{
  "routed_scale": 2.0,
  "balance_loss": 0.016,
  "max_seq_len": 512
}
Below are experts of layer 8 (counted from 0) of a mixture-of-experts language model. Rows are named router (the router's row for the expert), down (a neuron's output weights, with its number) and show model dimensions 0-191. Each number is 200 + 20 x the weight over its row's rms, rounded and kept within 0 to 999.
After each expert's rows: a language model's description of what the expert responds to. This comes from a sample of Wikipedia text that the model never trained on.

# expert 45
router,183,210,214,231,181,186,186,186,161,184,186,205,193,181,217,208,183,192,219,188,196,211,232,211,218,167,208,191,186,208,216,207,192,168,213,194,170,214,180,181,200,235,235,202,225,178,221,174,190,185,209,211,161,177,224,246,243,196,230,219,204,197,195,187,219,195,191,186,188,158,230,193,219,172,214,186,189,245,202,193,184,210,190,206,163,208,198,217,190,224,210,219,190,217,184,243,200,199,210,224,182,162,212,237,186,215,201,207,218,211,192,196,193,199,213,183,168,183,167,239,207,194,196,182,211,235,178,204,170,201,219,207,170,150,252,213,211,196,205,212,183,212,215,174,182,195,197,186,216,224,231,231,250,166,210,247,197,205,225,200,184,219,207,203,200,190,188,190,211,198,217,239,193,198,214,179,188,186,201,192,211,206,164,196,192,208,200,192,211,221,197,175
down4,193,197,176,176,181,205,201,220,190,174,208,203,207,247,197,181,162,205,189,178,218,186,170,184,168,222,204,198,170,193,196,199,187,178,227,184,229,215,222,162,183,215,216,215,204,205,191,227,189,198,197,186,188,181,225,190,159,222,201,205,196,207,204,200,218,188,198,190,194,172,238,200,246,207,204,221,193,236,232,177,238,174,177,204,201,192,234,220,187,224,195,214,226,189,185,241,226,230,171,215,204,170,195,195,182,202,200,169,224,190,222,198,184,236,187,196,174,214,193,189,213,177,216,180,215,229,191,203,173,221,189,225,222,177,166,176,216,172,223,202,197,223,204,194,178,217,207,196,222,188,204,172,168,219,199,223,201,206,212,233,206,167,168,202,219,191,216,247,195,203,168,154,190,190,194,197,179,201,222,219,161,206,203,202,190,200,198,215,237,160,220,194
It responds to: Infobox line breaks. Single line breaks ending "- Field: value" infobox lines, plus word-initial pieces after a space like sh(aped), st(ealing), used, Catholic.

# expert 25
router,208,190,206,236,208,189,182,195,171,212,233,185,211,210,229,206,212,172,231,186,208,227,206,197,200,219,206,188,166,183,220,190,192,204,209,205,179,206,200,227,189,212,208,199,210,179,229,175,195,178,224,223,187,184,203,210,199,209,204,210,181,163,191,213,195,206,155,211,178,173,222,191,224,171,240,163,200,197,203,189,225,236,175,172,137,217,224,189,184,194,234,189,200,218,212,207,159,219,227,196,234,185,183,207,225,195,191,248,206,201,181,201,184,188,191,192,171,189,170,234,195,183,194,152,173,201,180,195,177,180,219,215,165,159,198,205,194,210,226,166,207,165,173,196,195,200,200,183,190,183,191,229,216,183,202,192,189,195,183,202,193,233,201,219,197,149,169,192,182,207,214,240,208,178,188,200,176,228,214,176,181,191,180,209,186,177,203,193,207,228,208,203
down4,186,216,174,230,209,216,193,167,207,169,162,200,208,162,175,165,175,162,211,216,188,247,219,223,213,175,187,193,193,189,188,199,188,158,180,221,199,192,219,184,239,153,197,207,181,196,218,198,179,189,190,192,217,237,207,226,210,224,200,171,205,228,173,189,186,205,177,173,185,206,185,227,183,201,189,211,217,200,184,213,199,200,179,198,216,224,191,209,220,193,177,219,190,235,224,216,188,210,214,191,208,226,219,210,164,190,205,173,201,222,183,260,213,191,198,222,225,201,179,167,164,200,210,201,172,216,169,212,204,189,197,202,214,211,207,195,192,189,177,220,219,226,197,214,181,212,189,166,169,202,169,189,198,224,221,221,203,232,205,218,209,173,199,186,223,214,181,223,218,207,218,238,172,231,205,212,213,212,205,213,213,180,201,228,204,213,192,181,168,188,255,205
It responds to: Short word-start pieces. Early fragments of words and names, often after a capital or in headings, such as e-at-en, Sen-i-ors, S-ic-ilian, cont, Don.

# expert 39
router,209,196,218,213,185,215,190,184,186,194,223,196,181,209,200,194,203,192,219,151,225,216,222,210,201,203,196,232,208,185,204,169,208,194,215,207,195,192,204,176,176,228,238,191,227,194,209,184,190,180,205,207,198,204,225,203,256,186,213,194,167,178,215,188,189,207,220,177,201,212,209,175,197,208,187,203,208,204,207,180,200,214,182,218,170,222,206,178,169,197,251,184,193,181,224,202,206,244,187,194,219,171,212,204,191,180,204,210,218,210,201,202,178,196,186,167,218,172,184,226,206,228,140,166,201,145,207,183,183,185,199,215,145,143,206,226,184,200,189,205,178,224,203,215,224,221,205,209,235,204,215,194,244,173,197,204,189,216,185,191,204,233,189,218,192,146,176,195,205,210,222,224,216,200,197,186,191,215,196,201,201,206,192,203,153,179,212,185,201,243,225,207
down5,199,223,195,211,219,230,196,186,200,223,239,187,183,156,197,167,226,198,200,241,194,197,182,199,196,201,204,174,162,172,168,161,215,204,208,229,180,189,191,184,178,211,169,209,213,196,208,214,187,186,185,185,223,223,204,211,230,181,204,195,183,177,176,198,233,205,166,202,203,205,174,195,203,211,189,217,208,225,211,182,154,186,185,216,192,186,179,206,204,174,219,194,222,176,213,219,198,210,195,183,202,245,167,199,193,172,184,205,202,220,196,208,188,199,207,191,224,194,212,201,179,226,217,181,194,201,220,205,172,175,232,215,234,161,200,178,169,222,163,175,173,173,192,171,238,246,232,184,194,159,226,221,194,184,202,191,210,200,179,230,164,213,164,213,186,222,217,231,204,197,189,221,199,226,209,196,212,194,201,200,191,211,158,196,212,230,162,198,193,210,197,175
It responds to: Sports career vocabulary. Words in athlete and team biographies and tables, such as club, coach, contract, midfield, Player, Award, college, position.

# expert 42
router,189,176,222,176,202,211,145,179,155,185,187,186,186,155,192,178,187,186,203,180,224,232,218,192,188,213,229,192,182,203,174,186,195,167,202,204,164,208,216,191,175,206,213,189,227,198,222,157,184,170,215,202,190,196,209,205,219,192,195,196,186,185,177,200,192,222,185,170,201,188,197,184,197,193,222,190,223,196,216,190,238,230,191,192,169,221,190,189,173,218,212,199,194,214,223,220,188,223,221,216,253,170,183,201,218,186,191,211,188,215,182,190,179,193,225,189,188,188,202,249,199,195,207,179,200,172,172,222,144,218,236,184,175,158,241,212,194,206,209,200,192,197,185,160,200,199,191,219,184,188,211,216,231,187,193,229,181,221,199,177,200,247,191,232,207,182,198,190,180,198,221,238,225,223,184,201,173,218,206,188,190,203,168,190,187,199,204,220,197,232,185,191
down0,227,195,208,192,211,209,209,210,198,137,193,185,226,203,194,191,238,203,186,177,224,210,166,206,189,182,172,231,192,242,225,230,169,166,224,189,207,168,212,233,230,192,181,200,218,200,217,224,228,203,197,192,216,212,225,198,217,184,189,177,230,201,208,176,196,208,209,222,189,158,175,183,243,218,218,225,159,195,213,191,203,208,167,167,196,182,215,223,192,177,205,206,190,217,151,198,194,171,210,208,249,161,200,210,197,192,195,190,202,201,186,210,200,191,196,216,192,196,170,189,180,201,215,181,232,192,196,195,223,188,241,186,191,172,186,184,213,189,254,200,189,197,206,192,200,217,237,183,195,176,197,222,185,243,199,185,204,181,191,230,181,226,183,184,190,188,185,213,157,179,201,204,191,193,180,218,218,197,234,187,207,182,197,219,218,209,198,186,158,195,192,207
It responds to: Pieces of rare words. Short pieces inside foreign names and uncommon words, such as s in capsized, Warsaw, ir in irascible, often near non-Latin script.

# expert 63
router,190,203,206,168,195,146,189,195,208,180,208,205,213,219,197,238,204,177,139,183,203,206,189,179,198,213,208,161,209,208,199,218,212,207,214,180,183,176,203,231,181,156,188,214,200,221,156,204,209,219,183,175,208,207,198,165,194,203,218,202,230,162,210,180,199,200,179,182,208,195,180,189,227,191,219,194,162,195,185,207,161,205,206,186,220,161,215,216,198,157,189,217,176,186,224,206,212,186,206,197,191,197,203,211,177,210,193,194,200,238,216,223,186,178,220,229,217,207,184,173,181,192,219,182,201,180,212,200,212,164,179,202,197,231,206,218,194,197,218,203,201,194,230,201,184,192,151,220,201,202,152,148,194,214,172,207,222,215,198,202,174,219,234,189,181,239,236,213,198,231,194,211,188,209,220,174,207,215,209,194,231,180,194,216,207,234,233,186,202,192,167,222
down3,228,166,242,214,186,205,221,193,190,242,215,186,199,186,222,251,195,165,245,198,198,191,204,197,217,187,190,188,216,202,206,184,169,200,201,230,199,185,216,163,206,207,188,230,198,195,190,240,217,197,211,199,224,194,238,179,255,176,153,199,208,200,227,231,200,211,187,211,193,223,225,198,202,168,199,220,240,206,180,234,174,190,210,186,165,214,204,204,177,230,217,208,230,190,227,254,198,185,183,172,210,216,191,180,191,198,198,229,203,189,166,205,179,204,193,203,202,189,208,206,204,227,185,206,181,198,168,213,235,172,230,219,161,214,197,186,184,177,187,180,229,201,178,191,175,165,214,227,218,203,190,252,177,195,213,200,211,215,199,211,195,203,207,194,179,207,215,193,211,182,167,185,201,182,190,190,204,207,216,218,216,208,199,214,203,215,227,195,180,206,233,186
It responds to: Table numbers and tr-. Numbers and decimal points in results and election tables, years like 2(017), and the word-start tr in trenches, triggered.

# expert 24
router,212,217,192,180,188,211,190,182,198,200,178,212,188,182,193,203,174,202,193,197,204,211,215,212,188,195,250,211,219,200,178,191,209,214,186,209,196,194,222,238,223,220,191,196,213,211,204,181,192,201,226,203,201,132,228,225,215,205,189,236,216,203,172,186,224,184,185,201,181,189,211,214,217,210,248,203,203,190,208,189,245,214,184,179,179,192,202,225,205,255,204,222,189,198,237,230,173,210,190,209,231,192,200,223,226,172,191,226,224,194,175,202,209,198,213,182,185,198,185,211,194,164,168,187,211,185,181,185,200,222,197,181,190,146,233,187,186,209,219,221,168,180,192,196,218,232,164,237,192,200,226,221,211,190,183,247,197,217,185,208,205,201,188,204,196,184,154,169,189,188,218,244,191,222,206,218,167,216,226,195,172,247,175,212,197,211,191,191,196,186,191,208
down4,202,218,220,225,187,205,201,189,259,169,214,207,240,204,178,163,217,174,208,204,197,232,185,217,172,229,206,203,202,196,216,217,202,180,195,184,170,169,212,195,198,148,229,226,187,161,222,214,231,192,206,206,180,205,175,176,206,199,181,194,177,176,258,248,200,218,219,179,179,193,191,188,182,181,196,165,223,201,208,199,206,183,203,206,185,188,222,184,201,182,218,183,233,200,211,186,220,204,225,218,180,200,211,204,219,191,216,165,214,209,191,209,204,207,221,225,239,165,167,229,203,201,215,209,213,220,190,189,226,191,176,194,218,168,231,230,178,200,213,238,212,170,214,231,191,169,223,203,200,165,208,219,205,187,213,194,204,183,189,173,195,218,193,199,211,200,194,209,175,198,226,240,214,215,208,193,209,218,205,210,202,233,215,191,199,189,166,190,245,212,213,205
It responds to: Word-initial letters, lowercase. Single first letters of words, often lowercase or after a hyphen, such as g in sun-god or grossed, w, f.

# expert 38
router,177,180,222,171,209,189,149,202,183,195,203,178,198,174,186,205,204,205,217,190,195,215,229,216,201,203,208,185,190,178,211,211,195,198,204,213,183,217,171,157,205,216,206,188,220,208,207,157,174,176,208,204,178,165,199,193,241,203,186,192,193,194,198,222,205,216,185,167,159,182,223,192,216,187,211,196,207,214,202,192,212,211,182,197,189,231,178,192,168,193,208,204,184,186,216,213,199,224,226,212,224,181,222,207,195,197,209,216,211,216,176,194,194,169,194,177,192,184,185,243,201,191,219,175,213,143,159,202,182,211,245,193,190,137,220,190,188,215,224,198,199,203,215,161,196,204,203,228,201,206,219,230,235,182,209,206,191,202,189,207,206,239,226,212,190,154,176,211,197,199,212,260,207,235,211,181,155,190,188,181,176,206,152,202,198,188,217,211,206,213,206,218
down0,209,226,167,216,193,226,220,198,164,200,198,223,204,173,171,202,219,229,192,209,217,189,180,221,192,195,212,192,221,207,214,162,203,216,188,198,181,248,182,172,213,195,156,196,195,235,189,200,207,192,223,203,206,196,203,169,225,225,198,233,200,167,203,165,186,209,227,227,215,237,147,178,212,222,195,173,205,202,140,191,234,179,178,186,180,203,202,172,216,219,191,187,183,220,185,208,161,183,212,176,209,181,199,227,209,172,194,174,148,197,187,190,202,199,210,216,212,197,226,173,171,216,178,230,204,199,222,183,207,206,192,200,182,225,176,193,217,211,195,222,201,174,220,186,198,190,193,187,209,204,217,249,199,197,191,211,199,203,181,222,216,196,146,203,209,189,222,193,189,202,188,201,173,182,176,196,213,232,187,207,168,181,179,214,216,230,204,184,162,195,197,181
It responds to: Past participle endings. Past participles and verb endings, often before by or in, such as published, held, released, deprived, captured, launched.

# expert 2
router,210,180,207,177,199,185,186,202,230,195,215,208,185,205,178,179,247,221,205,198,181,182,189,217,204,201,150,199,216,229,212,180,184,188,179,218,198,167,203,224,216,207,171,177,199,218,207,190,209,222,189,200,177,199,201,183,183,208,190,208,224,235,170,207,256,220,176,176,228,211,188,165,235,184,199,208,223,187,198,172,199,181,252,203,217,208,146,180,189,184,155,194,206,200,246,178,212,197,211,202,190,213,241,215,207,211,215,209,168,192,200,192,219,228,207,218,201,209,192,192,191,234,183,190,179,219,201,200,181,213,189,211,180,212,193,218,156,193,187,203,241,191,182,179,196,197,214,214,254,211,183,197,216,191,199,205,188,195,192,218,238,203,163,184,157,193,205,203,205,186,170,200,195,202,257,206,200,210,191,191,213,182,231,215,182,219,184,222,211,200,176,223
down5,209,219,200,223,175,205,188,188,241,200,195,204,211,209,186,180,209,205,231,150,211,201,212,193,216,209,219,206,188,174,213,179,224,206,218,183,166,176,204,198,218,200,223,201,217,200,212,170,210,201,230,177,216,224,151,189,212,222,188,200,206,200,200,205,188,182,213,191,192,216,201,171,213,177,206,176,179,192,200,193,199,237,190,203,215,223,238,179,192,222,204,218,164,198,211,194,215,186,213,184,218,227,187,218,214,210,224,132,219,213,205,203,213,192,159,219,198,206,200,183,203,161,171,201,139,205,230,213,187,178,190,244,232,175,180,243,209,192,199,181,162,207,175,204,200,200,203,238,200,173,228,190,216,196,215,207,210,183,186,174,226,203,186,229,200,202,204,209,197,190,166,204,227,170,209,152,166,198,193,192,218,177,222,203,203,188,180,182,209,230,191,234
It responds to: Numbers in table cells. Single digits and short numbers in statistics tables between pipes, such as goals, votes or percentages like 7, 0, 24.